Below are experts of layer 4 (counted from 0) of a mixture-of-experts language model. Rows are named router (the router's row for the expert), gate (a neuron's input weights, with its number), up (a neuron's input weights, with its number) and show model dimensions 0-191. Each number is 500 + 40 x the weight over its row's rms, rounded and kept within 0 to 999. Numbers have three digits each.
After each expert's rows: "mostly gets" lists some tokens that are sent to it at least half of the time. This comes from a sample of Wikipedia text that the model never trained on.

# expert 39
router:468448561490490579492508481531560570427520465527449574537536497536541576494449484526514452470477540520473466522545535506453548461550422450592477485555497477543529456464536494496426513510492511490519429497530532450489591492462580447503484513482496438521556504483493590486514432520448474520565544453532517484446439513534487559521514508532532549477480499492474475560541525474514511467607574453522509511477533510452466550558488521580562507472497471495522495462450500516451575507426480520504504451534466531522440472511548467553442472455483435574507520542501493520483547485446471537
gate0:559513498518556489492483426516533505505549476606489520557468525509546543555480498400449492500471481440477525492556544497356495470489476532507532566532486556471488450405505462545533447534586487508518477443520496470465540533500478516519494475518460496447486472447498487506546468549505577559525466500487448461540486509511485530465465426567410530442511483614540543489518504511579535484534513495525477457521516524451572473558508525527554597493467455501440506489468516472559482557521497510478470483523509467482497497536496496563501527518545470613488448535468502537512524484570484489
up0:518507424532497474483453508477499505471528492485489479567481511456497468448519518480436476453593461457486442486524536550453518509541542506413479470490538548473491560510452468562530541488546498440532516525499585515472511458454463492506507464498503555469552547504503513512480561612474504549506420431469500542473465572480503505519535443501519462422522537507470541554516534542442512492551583584522474524536533506499521467438506461462458548498420362447546451513550507536484532528404533491460490579546530529494516507572512475566513480519548529538568500505536476490489518510497546540
mostly gets: " pm", "Personal", " DF", " Later", " MF", " FW"

# expert 46
router:540469534516486572506467481557509510449517487530457542520497505576512596514442460536465432506551516460507503530535535489421535463539443493580491499552451497536539463425504528533488514500483492436520477421512545450489523571498530425443510566497503482451528580548444573480484473508461422508536571491523560555471438433554512512551576486513500564494494516474414456553557505545512488460576545477572467499458552461437480520486512522520582505495492547532529554509473527469506547527464525438515514509490464514523460467513511458515461442442504435554540510562489443482478542522504492485
gate0:551519527445535514468545528517432486487542475436519519519441529548560512557486500411489493523554498499478468533524548605558484525504409433554463557504519552494511500496544492512406514522441560497494562405491495510468517512505494492482472523508551515506491483556465480440478491463498539539482528506555423554443496537522550546507577546512446510493514516476498398537536505499497464507436481547520515521482530486467482490519518527511565465546494516547466510536478536544578485514550500402458488527527474561457513405477495380510437470564555441473549487536534535496436508533513555498
up0:474558468511430485484492544524466485548484470488524506527457569474512496484443564620477506521514568551548526470427515523527544540551525534525480484464497486462497513481416531446485510515454539546448521523563575582397518442517485497548497464481545467599514530508498461534425490431468530499521548501451584475493478530473498523423471506537517467463521527439557502482427497485480445468438533542510487546519443460503474458479431458517510531542462418499512481469482475387401520510481463525509465474476507443533478513603503490475537522496476508531512534472515481500440504539511509444
mostly gets: "ic", "tic", " Green", "ist", "ical", "ology"

# expert 55
router:463423503461520552513520533564528573456475476531469569477497512521521555513440529566499459462469453520477417533527549509441525491557457464545515507530481486551529420459539483509423532482473489480536437466462512465481577532471555439484492556420527431496505567504434537496490496524435481469554509472473523463450481461552521565516584505495494517465484541515435471529564517538508490459547594447537440510424514480454488486523464514512515525524486516547537520510430536479493575530477544497555526454535454547495420458511526475525482456474494460542559434548502484543512609506491450486
gate0:520503513431380482538433560553547573495512501498454590481540502476527501560569534478481497495496494522521456463564526488461538432561508492470528532528449562560484506522459541547457450482480462525469399438468527470519500558544612473464456500519493518454519521463506518443503473505484410456545510438527491550437481587496502511496503480505446559398466492513476445542525536504438563515508553478531514530564479466525462498502564524498486522460462551515528566512508490512497505504554487508509455451516467444474454496466490514477490510528509487518447477549500499371480508466447462564
up0:605515560573567498505471545534535450525513505432538467558507527435466465490549451457506459482485526423415496511450440457469494496479482533545486604493525496462513502496502491487514484507487540452527484482481511473487479530532445533466552508571492459457465505497464490463471497527536551577479501454473412525471462481493513425438490476514537539502482449484550514493504438505490488479488436497509538453571576548512437512530507504504487470533514531532488454546539499544495471515507567589529489496479503449576496518494539455542476437548451533530554476519583403448606411553536538506
mostly gets: " Coordinates", " average", " record", " wrote", " Genre", " on"

# expert 22
router:475460464533557572515438501510533558458510474530451532539496472511565556445468475540519446475477489489499517559497561515404518431546474414550462446573483475571542422451558550481431534470501524490519513506515526395445571525469518482475446525445473441522526496521432556470478479550436494499539506479455522471413446494564472551482543565556562550449468497502468493548548513488522477474531547449515500518471521522472485513506498498578522472537495492505486516498460545513502556529475552485542489482535454523568405450475540484499458463513470447558556507511514447493465547522437459490
gate0:518513575517515440517540544491494488440515492534529627401416500478566522446452455471504448452451453429462535505539510568523495479498463457569463476506505538501533506446518540488499473475552598522520514521504513462453511530450528567517446520542499512533500493503465498498517466527466477548499491462489542554512501513508495522531536585516534525429472516557484514493607538516583466488508543504536422512458528534444536438533494516540504486531481486505536508521481531596514516472483543431432485479553422433473466533506499496564560579502493427505551530485490523420489506446478436534
up0:411517496481478542434514504427480461447405519619486451493512512506499488471499454536568493538478527497461488518546509476492506499495542501490600553470496469533501495524452556569524592505492434552446441498503513577503558498531467479471528544489484493469508490552520525491530533480449489481503434524433467465586478419480439516473489482484408485555542461472476463492518459528520499577496429523515494506456469529585536515504504517504530501461492477570478463525453541365568522465470423516539490485494561557478477597518470453508429519462521507508459511548529492481463510529501482499
mostly gets: " Website", " daughter", " rather", " mother", " lower", " older"

# expert 40
router:519444507486497589537515514469524522469504457497470537529450498562584530495464481526496420497503464455474477494527531526476620446568425421514466498543458504497558454511551453522459539525496588507533472488514550459521559504476492482530438523498507493493521569507447556496461517501471478487539483421486525531418463502557457496489506571528546553473479538515462447510496550550510531421552521391500499556492528467504502561513485505591547507477490506558523559528461564479451518471422512498547476487543476525504423435491573437546458469500502450549537439547513461536480542513507457497
gate0:536466514460471584508447529545519495532492508459398558499489471487557569522549368476518424442522447466459469487515452454468529500490551461500489539519544391521479483482533472457503520525447522424506527443478536512570509478489474450529527473522565515520491491521497478452440474509501495477460535542440490524476495555552561470484513551499506497513532537591502468493530492455471422505563549502531440469519573515468483451549466477467513486471568503427458547495492533508553487511434531520548448506584494482459499529510574412504528490475556509442495473523552492500479490379492531493
up0:480491510526539509480521548503423486488409498527562518501554522499471518479485564547506486560517548497610485476500475568465528498486493447501512483438470529535498514473493452508525471395571447555557506463509497507466497472488537472501397558473552500531554534510503522491471496542487433491492535545438518570535508472457504516570510540446519458440540477528526510537427492460476474544531582461461446542500497514563460517398476445492445531501500532496506465585470467545421468491516452539533462519490466439447519476529462510386506467486554450488548489435482533540500489582492525435
mostly gets: " Washington", " Tel", "Mu", " Gro", "La", " Cemetery"

# expert 45
router:523452500469537517485485459480532559437510482533459528558482480553514550463433470563522441500482493494469491499508564504473544482552478443542487504561455489490561415413570493514412529507492570521492461478514602463517543548466538449475460541466428478495561545548441535472460464549474435508560530471502569517423432470553496525516527512560526561454458514470465496534572524548490530430546542459539452498465536457515475531524542524574536503478446502551512555504480560495465565538455535525522492486528483513525434520484522475544460473460510441522496479555496472535455575537436514524
gate0:498506559547552483506596555428464521505508452506499472584494450443424537492471519448470607535507535555473470503477505433489479525521469533549512457528512466477554417490463456523499440502536504535474464499478545540471532531510393492522484509487499520466508467497521514491534468516480399469542543532558463488541533467508492527479488465567444504485418535444449535507542524568469418549495453509539552473482504517515598522531527510582418453395468496474509483490495510481486493474507448556498457455596563495491458490525515492473439443445529480545548478496509501575479474491523470500
up0:531506518524605480459572491463512487502480506557480544423559469513524513516502484478481575448524425478453484546513435532550476481481535482494511473519498492536544500493511512588523483429468499424515644518463484572536533510493491516476494511587429569477473472425476439551542525583529474479515499519533476451523485528519448523545489488491474434486489525580509469424538545489439461495539491490518535502506553529579540518517458530509524491466484500502453541471532452516489507471477497520446473469500498503496503497446508416455393451508482506473475527527529560423538456585414447478
mostly gets: " of", " From", "From", " transplant", " Of", " visit"

# expert 13
router:469418489473531542510487486521521534437495473518473527503498508518507544445465483516518468505452517530490512536472574471473551520536457447547498459587470489539506376465550509439462511520482453516478471511479558456449551527427536486503498532487500500430517593533457541524504421536459513510551540479478520502480454527537493546492475559592502584452480590446415478542521547513451530461570539424581494520462564498513517533505508481587522526499474494570554504522460494475487525527502518467534541472559461529527464451577539475509445422512496438561486491538460497520540506514440437479
gate0:529471466488505556459483486486505526488557569445456448516544499473489532538503496485485447456489449523473530541547485520454550498499466559550508510534462439528501431462486491504527549442501462529487467496528499539522477554461491520566447454502478484504405503480501497526501517504564541433477407456532500545469480478559485578491509532530497594442524506489530528512478456457555509511508522462447519485452452494512475510584422473515484616406552513516484475472524501476468534424484513571480581493472425475478460504470537511433429383543485489528518391408504478537487500515451498483
up0:487464504513532500494510522529402524445470507518486469511541496482513567476467505549591572494553513541557511561444607566474522463408504511511509507505426428504505517530491518516506439511495521505559485576492579503480442546503430480516501464510480530526479597453464543492562478551437461472454516515505459411493533559459505490486496553536478505490494481547459492460468558494486507516480506525508464483558494553506475423568477525467521602518525519497481476489523520512462452420553567419512565541421519479541459502496471478527520533493537508442425526521545557498519537450588482493
mostly gets: " Born", " (0)", " Written", " Insect", " Set", " youth"

# expert 51
router:523429464503519582528499427567522525464489504548490539513518506540523542433485457497461449480449492482516497559528528541469572497532511435594450513518478453495504427509577540488444505491459496517515442488488526443519559535455498449496515516438482472517547582555488548478508476472463443478582526452463588530484464537565516514505536586495564562461499529521439469585543537592435443449534511468574483515451523479495478529502454517579523527508483517542528538471479518438434543499477517545502492508503496520530487457523540480546432465489497454572490460581504515556511559518461475505
gate0:540506485500538569621490514451414532541481464486470441495468515449488517443433502493494461494508496475549509474541589487523513508510520464572466483493462496461462509488565506519476594408499539492528499536503536421508480511496525482554520441515522555454536555519483533424480507502457510498468474527495626451483506513511458475526537558499527523536531491510535429499436536558519461525529497466548481517490511468523460513482468422553484452482525512565514526537472496525497473548474528497477547627534451492482537423520547399533507511584448525488439486466581441468518549508503454473
up0:523506572531457461506459455537417481540503491464543443526563475494522492517536509545515492567477452440540503549461437472570481477436581543514529569502506454513502481479465516487534460490519561531553527512523559543568497428499474532520547518469441462530569561533492495543520487495502578569552543510550643472522513524507534508475499558470499490542494546614542509486511554534490466452484525504532500505417458549540479446519462556534509526480514431516575562472565483521472499534488486521523549480455530546489488488492473510504516535502512466572392510576521577506457498506511474517
mostly gets: " Empire", " Saudi", " Caribbean", " Norwegian", " Pacific", " West"

# expert 1
router:505456557502529598541517477512537574472529439578477496524453471517495547461450487487521492494485494493448479529497564470438542495576486460553437490565499495555523428415518478518415533477496534501500486461501553486495514538499539459478487518498534508525514536522420596517445438541501510456563535445491546516509462524533489557560581576541542538450491504502432470563517503548479534492539578424516425558472525469462488541535536524555515495494508514532511515485487518472485543564439513506566538441540458529531439485511546481487477431504445450504523460549540452545518570532432461492
gate0:435478472549516491537549406545420511580544459523464483484466477499558508437436509420497533531462463490507483445421440516496479556544523518526474490535474503512470475524456487500472577501555570462544479530493552524497471538505492541564545506544508513437498517425490555504487531541448555507539498517451493520504493569490503486487537563562498483516464510529483444515533493535526520494535538588525466460464482559420450581437526555494395456509502542561594541455487573563527546562523451482524550549521514526461489548447543510519526517517501426532446490547488518530497508493541529452
up0:439543547538515522557479505564474576470526486461516441477470515506468552480497545427459500555559521490447489600548433543453480490507516484424579545475479607476577472557508524559493576550562491500438504520411551547467483503469446529439551496459525438503499482534472532546504546511515476505562503534480499588486531482519481490521509456485484538522503502545494507515515515506492510497486556519469592517414449493479420494489470547499481429513430560516493454485538544503520496589464531488456483423468476499531511528499481476508500511532487473497423509483504458473576463502587524570
mostly gets: " back", " large", " short", " full", " across", " down"

# expert 14
router:488415529479567530517471524522507556439470443513474559525491452525510528446445463528470478536471504468446511558529521499472517465521491503576502475548507456513511484496566542493449530574503547469559498475497529489481564539518504500484521533464479425528557588559409563488508468528446473484551558407577542483493424508543512490507563511525482580421447504464422467526482536512527512432540534497559431495462586500503498530531542488550538514460429486536520522510455550535469534482434533510541535466491488517503465441497595456493463459465524518563483481585463503481541552512487457492
gate0:482489557454457535533568462467518530449504542541444516523427548476480529493459500506462500487470482511499474485500492537432465532472461454577524560547454421523518534483522537535492574399447505511423542484446566498481469533500458502433496475451541461463552511488476581480484441562550466530496550492585576485517437496512460484517486522514517583528412484527479444489516464485426473457517465479502500445464466488488484447554415513463510525524530550513499531533496485491581453531487481572422486496552515514432546519554542463519473496436480470511449534491563494507569541409500468471
up0:524544493534528564498523420502538515441452470498515459501512517487497521462476532475531477384488536497587532463573500502520486519490563496492521606501523557478515447466564421551465567445440533590537455472465527511534484493448564542554516514519484545519524531495447520488532475498445451548473492527510455424504520525478395513520494509462436438458472480561534498488517468447519562592497528500442488505440498543583578517428468505497575493509475563535474565475516464528512491527551515533475463523525524483522476579479445462509469570465528503499544581467489531469516494459515510515
mostly gets: " Khan", " Sheet", " Position", "John", " Shah", " royal"

# expert 48
router:456456499492535601469493531479557541473498482548495507510517500525518513470447475556535440483507506499469524543554489479511542483520451495552443523567503490565577449480577549488444496483482477525507466489533519494495552514451567480505493552482519447517571523545478520529452427566467482505546500451480518508486429439548465533521500555541528537455482517467460455557547568532442526457520587441503467549454586472473561571558509502561543463455484473531493538480450536440528520542446503550567485484519441533552474443514527485493455485457423484539572455570539458585479542510446515473
gate0:542531507472550497468461540505513470446537485582521446494536448512537489499514483511468545479470517424467476541492578496495575437494472525566531562507466457517539526482490414466549586492540532423486401532489417609514512490494495504528481463424503486421475534532483491524546470464454536500544447452540417501484467498525421529504497541523468506482459530500513495554581503481508426454493588489493531467458515544453574503508474456523493513414571508461529553473481507520444512485449490494558513515446533495545506461458530475515498534468576482540476484500445473583560483452505460542
up0:567470455527508515501439475530478502519522582582469550472575460561558549432575527509536523492451481434482438483506498521488486509553538545478450479526532435449528507508474518527561521461454556464449544607475423490443468490483517565492478570492444517519488441537478512476555445577495498455444471447552512466485516465474512556529507484551443478516512469538468573531534502482485440490475442499553532494461438501520487470527539491476495456473496565504482570447483467455494440531481451538491451499496423514519513460430502493549438500454490454504469568500534526557464544573530454431
mostly gets: " (0)", " AUS", " ITA", " GER", " up", " leave"

# expert 25
router:474451456471534572514493489518566565503578488496496543525486453575553567472456521517520436482480528504458470557500521466503572427554432452560456510564488499529568432452506487507477535476455552487502478517480556544550560529489523442442520522456534460495552533559454569465500472491465483469550528480479557490452490477557515546513562522549580552448490495468409444551505528547470545494513533488551453542473515454509485532490495537563511482484480561572510545493418523441516525523476525512506534448515481533531460474508560466542397497491456454548530477538516454562487563484461453465
gate0:485466506419431535411500542493450460491533533503546484472492517493521569537493465486445503504564424504423535492496508502470541411464464443499447517452453598477544504421507398566546568499543432522491486498496549496510482511481514470366533513481515533584502491482472462494473436461482429465487483479494521521513506445486486517548547541547576545462421499471494538544476524476502577530482500472531499533468505411499427482482534495472442518471402506465443521491483546481511511506523480490509517471534467536505500439474513475488422442511534502462509477510503529560450562559501535454
up0:469520501523505486521443487491553537504442498494449526415433470429488511529464566552543480526479488489552552483525498568477499514526463503447494479510491459487566485508495539518527471501499471449539517507473496436370517498503467483492565585524513548472565490513507498568422524543542434472523448490467469504508482499520463513435474442500439477488522535504490419487477528491526476486522538537433374535490520565527529552493592451466542515612488444577527452533541466450502473559480491529475489527520513520496531542488450515517533488504495591500493553441553484529554469457594560528
mostly gets: " being", " Not", "|---|---|---|", " are", " Herb", " been"

# expert 8
router:545453526495539538513470505578541530452517473530415494532479483554534576501441500565482430497487535501507467513510514501429516464587428450512507490505519468543510463476506521495468536544552570461536500499534596494480512560548502467549522514486482442494533581561449546449456448512489482535519511498485573446470445469501513566552578548553534562484476520452442437546557539553514533476531525492517479511424548464463478507532517569560548539517465528528531537510458536502503520466470531468542512550521474555520462484532569457540443470469562431520553457519503470546486578523410469483
gate0:554527521493583526456519490463533535445550479491510550515481417486429546516452393470492433556558477536563506556443458469512515541517521505535526445496496473504505471477508534506409479463537521533494463419490475487468516498542440520521437464524527438545515527490538517495558410423486505466492476497570526476503529491502597562572486456502479530476504491430518485510533508523473498532484532442511529532549530468531513506521443571491404500478451479554529572528539510487432462601471524528558493559459509459517417514498529463480497473494477497544517456516464565564520594508487458484
up0:482514513553462488432576556485476541466523427471427533460439506566521459500410592533435580567518443467493528465524560513468496470520512493465454462534499501479480513482519539469502438500505530626557503445495527582528521485519459508529591545562514501484538518473543494446464498494492524562482470443477513462481472486496502469487530475385524526472553495504516574503526516434438531522475475467465467439454482465505516439511440487510464527538471481536506436524522502567571475489499495454496599508499532455492511489558512457567500551505563456501524496501471515550482453573471501438
mostly gets: " Great", " retired", " Kim", " nuclear", " G", "г"

# expert 3
router:490447469473512555535519485526541531481491474462437445558472567550495564484426478538496457467425543480456535485493499490465555511526429417552471470536444469499556445435530515489445552538473543485519464474518579441525562560466503468483485543518465445475520514500513548452438473467421480522530499484508580435451476529565505517498536523588529531515468553475455460537490520566532472468533557476539445492446538439490466517520477553560515514493507523522517509460460538494500546527479521457540523493491440539570421456509539479570485484496535467573584453555525478547460548540452477558
gate0:538444474472455505558493413502505513576521446428501460480491514517499586536462475535491496500482524487398589481503508513519528532516488503478555540544448482488504478421448602506513461544531542510536490518582525503550480531466530520507512476452417548542481569518506527523459494486439604532512440427459610519503475434518484478483545543506552538433501528402493510487553574514423593437496485455561459543452476475463469507452434474502514477460489476464510528482484509458434524473486478464506456444506497463517524435483500480528481477469517553454521511539479478508458500488447522506
up0:499466466494601533530571395511511585491479443485480504539523525518482519485550560508428532594458496549577566509468497516523542568477458504554526513530537496486508548506477459530503488571445536575499447512515519503495508477481564456447488447590583492445588531470501439504495440484479507524536478463504529512560529519496504440494493483532465476528471473521523422510491436511531541503529474532538542521509498515495496439509519462468485552577505456516532555436542492479453514535488524369430534513507482457538493485497535495503526553416503481532484553526525509562502491445509580570
mostly gets: " Slam", "La", " Alma", "Do", "game", " Lor"

# expert 56
router:480448508516531548526469528518565527448537479546486540548517504520534567501435501546483481492449530531435480527482534466451575478524458477550448491535441502550533433431556514504437511512478524522463424470505555450471549534475493426462458572470488436513554574520449550452486466563446487448565552495474530467448453511534559529498531485569548522447469513501445526533546521565466466421534541490575462495443510450465492519516501527552511492520487528519539517476432510464544535531444506485505519476578457508531411440482524478542463437509478484545563471541471490548444562562485465530
gate0:519513522583519489521512542577486449534484527514488506484490541489419471511467484519513488518455487544485526467414507418444509525575551450554465493474476516466527433449492519406455485547547489509442486486505486527464485554517551488456465504457486413521444538510546537512448506489462452444553543451467530546503478425532459500558497452526469527400480414441476483523549509487560475448518590502462439465504535491509562573503500566514542393440460498554485499481427549418520512511486520490479493438565507452456491482516503566462482488526461508452510550564537478515484534531527503518
up0:511488471500498484511457423531536491455447522554519435422536588537548534486482527520521510489522487527547550556483488516474489498513486487485466455453494476532495458513562433455566494492535542536555511546515508553477495530482567453516540467543495479459534495497469534525587532502521416539487504515493453461553537528455507540496445537472510481498501458504451443464504508534545518509517550494453506568563504492447524515522489462505531460375529481460488488529539521556506581443525623456528482624480522533508479544437445534499559478512400505484409533540457457498433447568502485518
mostly gets: " video", " for", " drug", " Ze", " Arthropod", " beetle"

# expert 41
router:464420528535518551493502510523541491440517515480435571532493462564496556488429496537498452492518497467489445536505602488488554439531426419583467467547458509534486457449531507505473500540514504450492509504457559415481581499507522449505499552435472467482482539562464499456468432524466495540564518452493520504458426482535465533508471535537554520470461535435481493576504538542504519458570490483545451558468520475438494562479552540556554494537472537580511529513434590522529517507511479550546506481519500515537451513566539458525445503446504477549508461586513501504445556526470464512
gate0:392491496508485520482504584432516545460488470493459509529480461514519491521465491482454471596496417528529446572470559478507495501478531541589512545486492468499508513440479460476528493479528448437490447522436531402435484511510517437495562528486452491543543518594483470540571475516454505503491466404526469496520523548501497488526425559474567514533526533518494493555497522518527485500489575492550495413451531464515469503550539535545544443468535539511424543454448493512524514505472501572498501488525500616540469529566541535492487460493564536552488506536513502592475568530468535510
up0:525491499457408429447504569490493514478537463466508557508567562518496534579490561420426459520504483500447485529490523516541510467464530495498528484467545443492454491495429506462519484509525507438431490504468512519549523508558553479496522497510485521452518462500479463464428471490490523442487496520389505491490498551496447522505507514470537527511445448470476474576521544490561507491496536545489495446525504509470462508513565368513529442543458555535517467508468504483415514511474550476440553477469511588499561534505515596528438471505554518636514560540518530484440527514557441496
mostly gets: " et", " Lemmon", " newly", " title", " food", " primary"

# expert 33
router:505428474503514614509490504506511528455504530551440535540471485563545522490454453533524456505501500505445488530494526485434575468581423469559492488525405472519534432492574486506424501503515525488506456501472533444432544530480546478491526563516497438488537579491424565472501473543455448459564514463478568497464472474571487510493581521531533574442483534494443437578531522538492520450567506498551463513445497458523472564516507505554507507517508519547518533509424538482515582546478519485534497485566466533556439485525559441528441500470477475543553478561499498528523519534480484510
gate0:515478524512523451564438470490517436546494492570493466520424481541509459506463528526459514569501471467451505528521581557497574500596522468519428453518474472482527445524563541483528485470538510472534456463487563490486526521536604516498563482539507515404505508529483522537496450506495485478554466610451566497476514447518485538480510526562442466487581502532536477569472491530535464506552510464564522512474483413495423478540587486501499446544513565452511447496523495559508480518489461421490522537491484452488483512439480533535423519509475534465546564553511539521458549517544446444
up0:477520516544527508459511475522496526492458498462534468481489530463505477444547579614503499499489572516478476447512531584551521451493513500551436447485613532485570547465574519484459544512514441473461495488489484481512483455468555542510509535500559545512493510480441489502495512437444560509548496447489517656519475549500496527480489560511537512444524458479516614495536545498532456504524460479446470543503490496505480525474558523502510499520518503529483497501476484463495512500538616515415440495454527575429525492473497527499456499563572478577568583506529494466452499540480497555
mostly gets: ").", "\".", ".\"", "2.", "3.", " 2012."

# expert 36
router:464488454514521519543519510510508533391498517519412519514494454565507541460461483546477485478525527510470465572539567487469509491492448488556481539580477494541554448445581481517427519471476536433510471456461522530441561524497549466424544537483484472468499534517480517501487486525453468478561493447514493490446455489578542563514539508513555574506437498466495456595552518543494473487585538442551447493491535435499518579508522497542569487508504488502483471554432533485486549548465532529508579443548445536510468518462561481531430478505508395506531503565522507555471543536468479481
gate0:529492513510564487574522492393541495479529462467512468501492450498511492536424479581480530540476475516462580524436416518485521475482494570511451501515475547488505499563530520518510512542460479447552497490481510500526559558496560518509420480509527487422561485487522497457492518487484494499528441532489567457487503476490482536453538497528499484550478464500485465536490503578431541517532457486492453484457512441452483532543517475495491463571475444530435494467465469383474499518460460458521605522529438544519511485500527482449462449475578558508585490580518462640492520525480569553
up0:531491617482486493469437451545582462506530483519536522526459497424493509544521539403483502464471440496450446358557483525414487478515515501527434498494458503523427492456459528496461405522377441493502506474463428494495436492520531505550458514496507437550515457534481538483517477544484440454484545504465557539470486492505568513459490423493503512489463548478476504539546437468533488451533444545465514519502549454497461445480475434499451482538457491491514498481532515516514493487489531522546441507514547513521489473524498506510492547490547430511508450448531471490556490466404569553
mostly gets: " MPC", "ize", " Insect", "Repealed", " ±%", "^{2}"

# expert 61
router:453451497533537529495450465472555501449475490571489475551526517504521512514424472561489440499506509480487516564531510497452557458556478456606457502539469523580582442439561516547454524464446573467512495477508584495511539532487536414508503503476528486514530543576457524501527448543426531507527483474462515518487426552597533547510486494548531553457520571436425480542538581537488493432507594482574446517456544493501485525546485543533514525454484534511463491521454517448492554500484488501512518509494449533458431427515545466562436484500473478513530471560498478533479520515480499489
gate0:534489426465543487505479544509461522425466505448542486418440566526470529467528427449517418572539441499450528558548557527566511464516496540446496479462528554507416480483493487530532546509470440504488550535474550518532446540482535535471474464460454511477465518521499513513493535474472517497469524500518469470523504435539523495527485506466506540455526488359507619553494524502495505492494450492578436457458622478540502555502538549522516520525566486500488512469448428514567462507459469545475474443505409531438524438497522482504476493529471486495502532468472435478503535494426492459
up0:517491508498500512526559501464525543541456572478523491513483463536478465569548453538434564570505441542519506562435444513516518470530519560490519452535464481456488499433548478422530535549477490483562489432478492491417551484470599559512540503536532506486527502413507478488538472521497475560462471488483459470470461518501403476459560480434497532617568469506479468489506512516460484467441418534524608573551484497488481571450504479483567503548500520464497438553521465493474497544479473544484539517517506438491482543479472440510472459443457502483504464500421491496576525506535522550
mostly gets: " moved", " find", " going", " launched", " Ca", " Gracie"

# expert 34
router:507443520501539523512468464493525540435542445517457513498472491554543565464440454568521419504469504487452504548514556506434517469547455491580439519495470455541605441529602538508439557525468554493545466467456544466477579534445502431472490576480537403504500581547480536508437505522487495477495511471554540512493429522564503503527544520538552557483484510452453486547503486517500492495509531460526497525504580484536436497524514547555587510515497488566545558485417472485479578487482518457495540479537452526530469456515547473518460429486526510504519472564477496539505537499438478504
gate0:523476555501438494540499504526562508515479458431492551571560505499488551484437468488502396499509437467502514453512446551522508518518529512468472485465508470520515505521512513490429459519522519467548502477457545588503531581514565627532538524552541585574494501491561459499493485574477492550570537451525529489580442468503571447503412474506547567577600484483448473532536520468516483461483583456499578512495461506538439517478511514497545524455523483533466505491430525487496534519488436501525501515499501530488471529479477484555435493434523515516453532562474531512489515492567506431
up0:522515495539532508493508573512503421475504476455563467506537551510450499489513477511531452476550478514437525504554454483487460513537444512457469559458474496538575533443522504476543482498394515463465430462411435528506530551487565484419508536504520454505490492537542501519531481470499540535458469534498545505520524457471434493532473442463522522522543554508455534528476437444444483531517485543512523447455496479586389486479526575510458553565464493552512458413467447538504448497452550533432517475533506530430520448460499454464422494416511546440507530525518504510545419540483457483
mostly gets: " each", " Khan", " Run", "Group", " variety", " Directed"

# expert 24
router:525439491508528543521497494519538546482529465514444532509513491512490581481471470506511428470472546486507496560505549498456526455579461429549462518543432491505581401430549489494461545551457566502465415430535504507491563554493523482465472541466454482510478562501436513441440468484443499463528499460511562464448436481560479477536558545523517558435523452481424502566525485516496552461518548485529505517444530459476489514480493545576563497516461501602533522469469537472465597489467526517531484486524431505505440473555555466534463465438518458503522469563496504543487513530431470509
gate0:499446485500508524481467542490573522555558490426443564457493480536485481433560486497441451505585470480521506516442565472517493501557414482532496433507493510498517518458518521480566513516489528545475455380527526476481491483508513528456439503468516523555496519487471502491460526484477496593476566457487490428427551461504515452464544473596460516494517501507510458465496455498474534503513481461451510484503592607500494459487507479564482518430474482465500580423462456551474499470498515494452496517550391556560466490474488468554540426492505576515603526454477502518512509452521483491
up0:410507546546556520435494545390491512538493524503498572519485501458417499531465450548469491507581563516530571515367479504535478449537526517513450491535464485499562533516513519502476432503503479404543570521514421448495539553471530471435453523502524504476487491499478497546526533517506515464522457540478475489506548426467456499430521579498517517503520499522524510507433484582480500443513501473442486517434590493583570515473531487493524461427549505548452553507493490532484579520472547427472470491487510531493528565511464521525501459492527485495529559444436498502527495471482485426
mostly gets: " two", " among", " three", " several", " many", " others"

# expert 15
router:489452492500558522507505517521526573444522449568419528502479445527490527503457553512506460495456496476452482537523495481477536497538461441552519507540439479543552416487503525495432510512449512516481417456499533448495589549502548437464462567472509438473551568497442566480494481508443487451508514475525546479438471538538520555460494589539543552435440539477450472558502524518467520458585591428561480502444516485499466520527492517585507539496474532530483540530466552521525511490437506506527473445592467548529463460484549493524463467479437471542526457523473489544491577549504505549
gate0:604475442393472540466514458455481506470535563539528470478464448563489549525540452466536491478467450482537457556511492518495501486527450484559501512499421450530468503523521508457471453528449529476506520506569579574509515526493481438471552469478505440442506517480483527519461564497490531508552516499584485508471470526538493521538509519534568520493472463431519578457474539469471516490520549479442480502536501423443519451494535486493501493493497479537482665536502476507465516484484389473545519443529481551557491405555444504517496535576498544520492485511418486539487547495472453507
up0:538543505501499492521471522564550502533555476576517507502523483512387507506574425519419445473484469460509530542468422506501485509539470528476516530527530509478535535557479510527486456583456491517465478514502433508530494467538484565474504458531504492448552469444457478475503496446578556458502473394516508437398524519487602497498506488548547489460463547510521515528473554492521474457516498558490542451436512507434479497505492538509527498513449488480565442446422578476525534508473509532456480490474523550523553555409462481499470528487556397559504404495522435513527486500538527541
mostly gets: "See", "Scientific", "Background", " Sheet", " Loss", " Arthropod"

# expert 2
router:485429455517539565512489537496580559472501475562450546514518496528585527503451510539496443476498511513457477518530555503452564480553426474554413545516466500583586439461512480514425534517508528503515466477483520479506569528456555458454473561503466505533551555560470562474447482581443429451539543431492542472453451504553502542522524527569526539421453518479447459577511535534525511472562535498560419500495519466512451574532490519533545514477517529528547476491464512488510547502474505528536521485544487548512435427500570478522461492485505456528515457535527450540496546526462505501
gate0:486487478481596472523519522516514479478410524457516449528517543506402466552508521520470498460476452544528558508444497488500423491524450536502470517482449530564507478571493456479519438498532493481443423477470574504438466511436507547464487590479497542437472463499440523483515426585559533416472511487534526510505496432512525599524512463582462569454404479454431421543557523510527523467522479534552511510498522503575469535520471463511525465476530506440532573450486547549550503511523489555487524466560491515462482501468512453493518504473474501416446529528476472472550489518504484531
up0:528486474482449498496435529502473473478504450552445532521501444542558494484500440517557501531516500439465490502540533525526495540497544518516534621483481478504522543477465516438499549480495551492468500532523502502528530446543515500494554399506493489507504562484503497517476479474528448440543442544555447483540558436490462417418484559478490481510453514482487442503477489554598582540494486444534449499493535510449472453549474517483541478512519554502511585570565493503541427548510463485560476632445501472510550494489452516560567512499566424546439463451445514518493515455544536486
mostly gets: " o", "7.", "11.", "5.", "12.", "\";"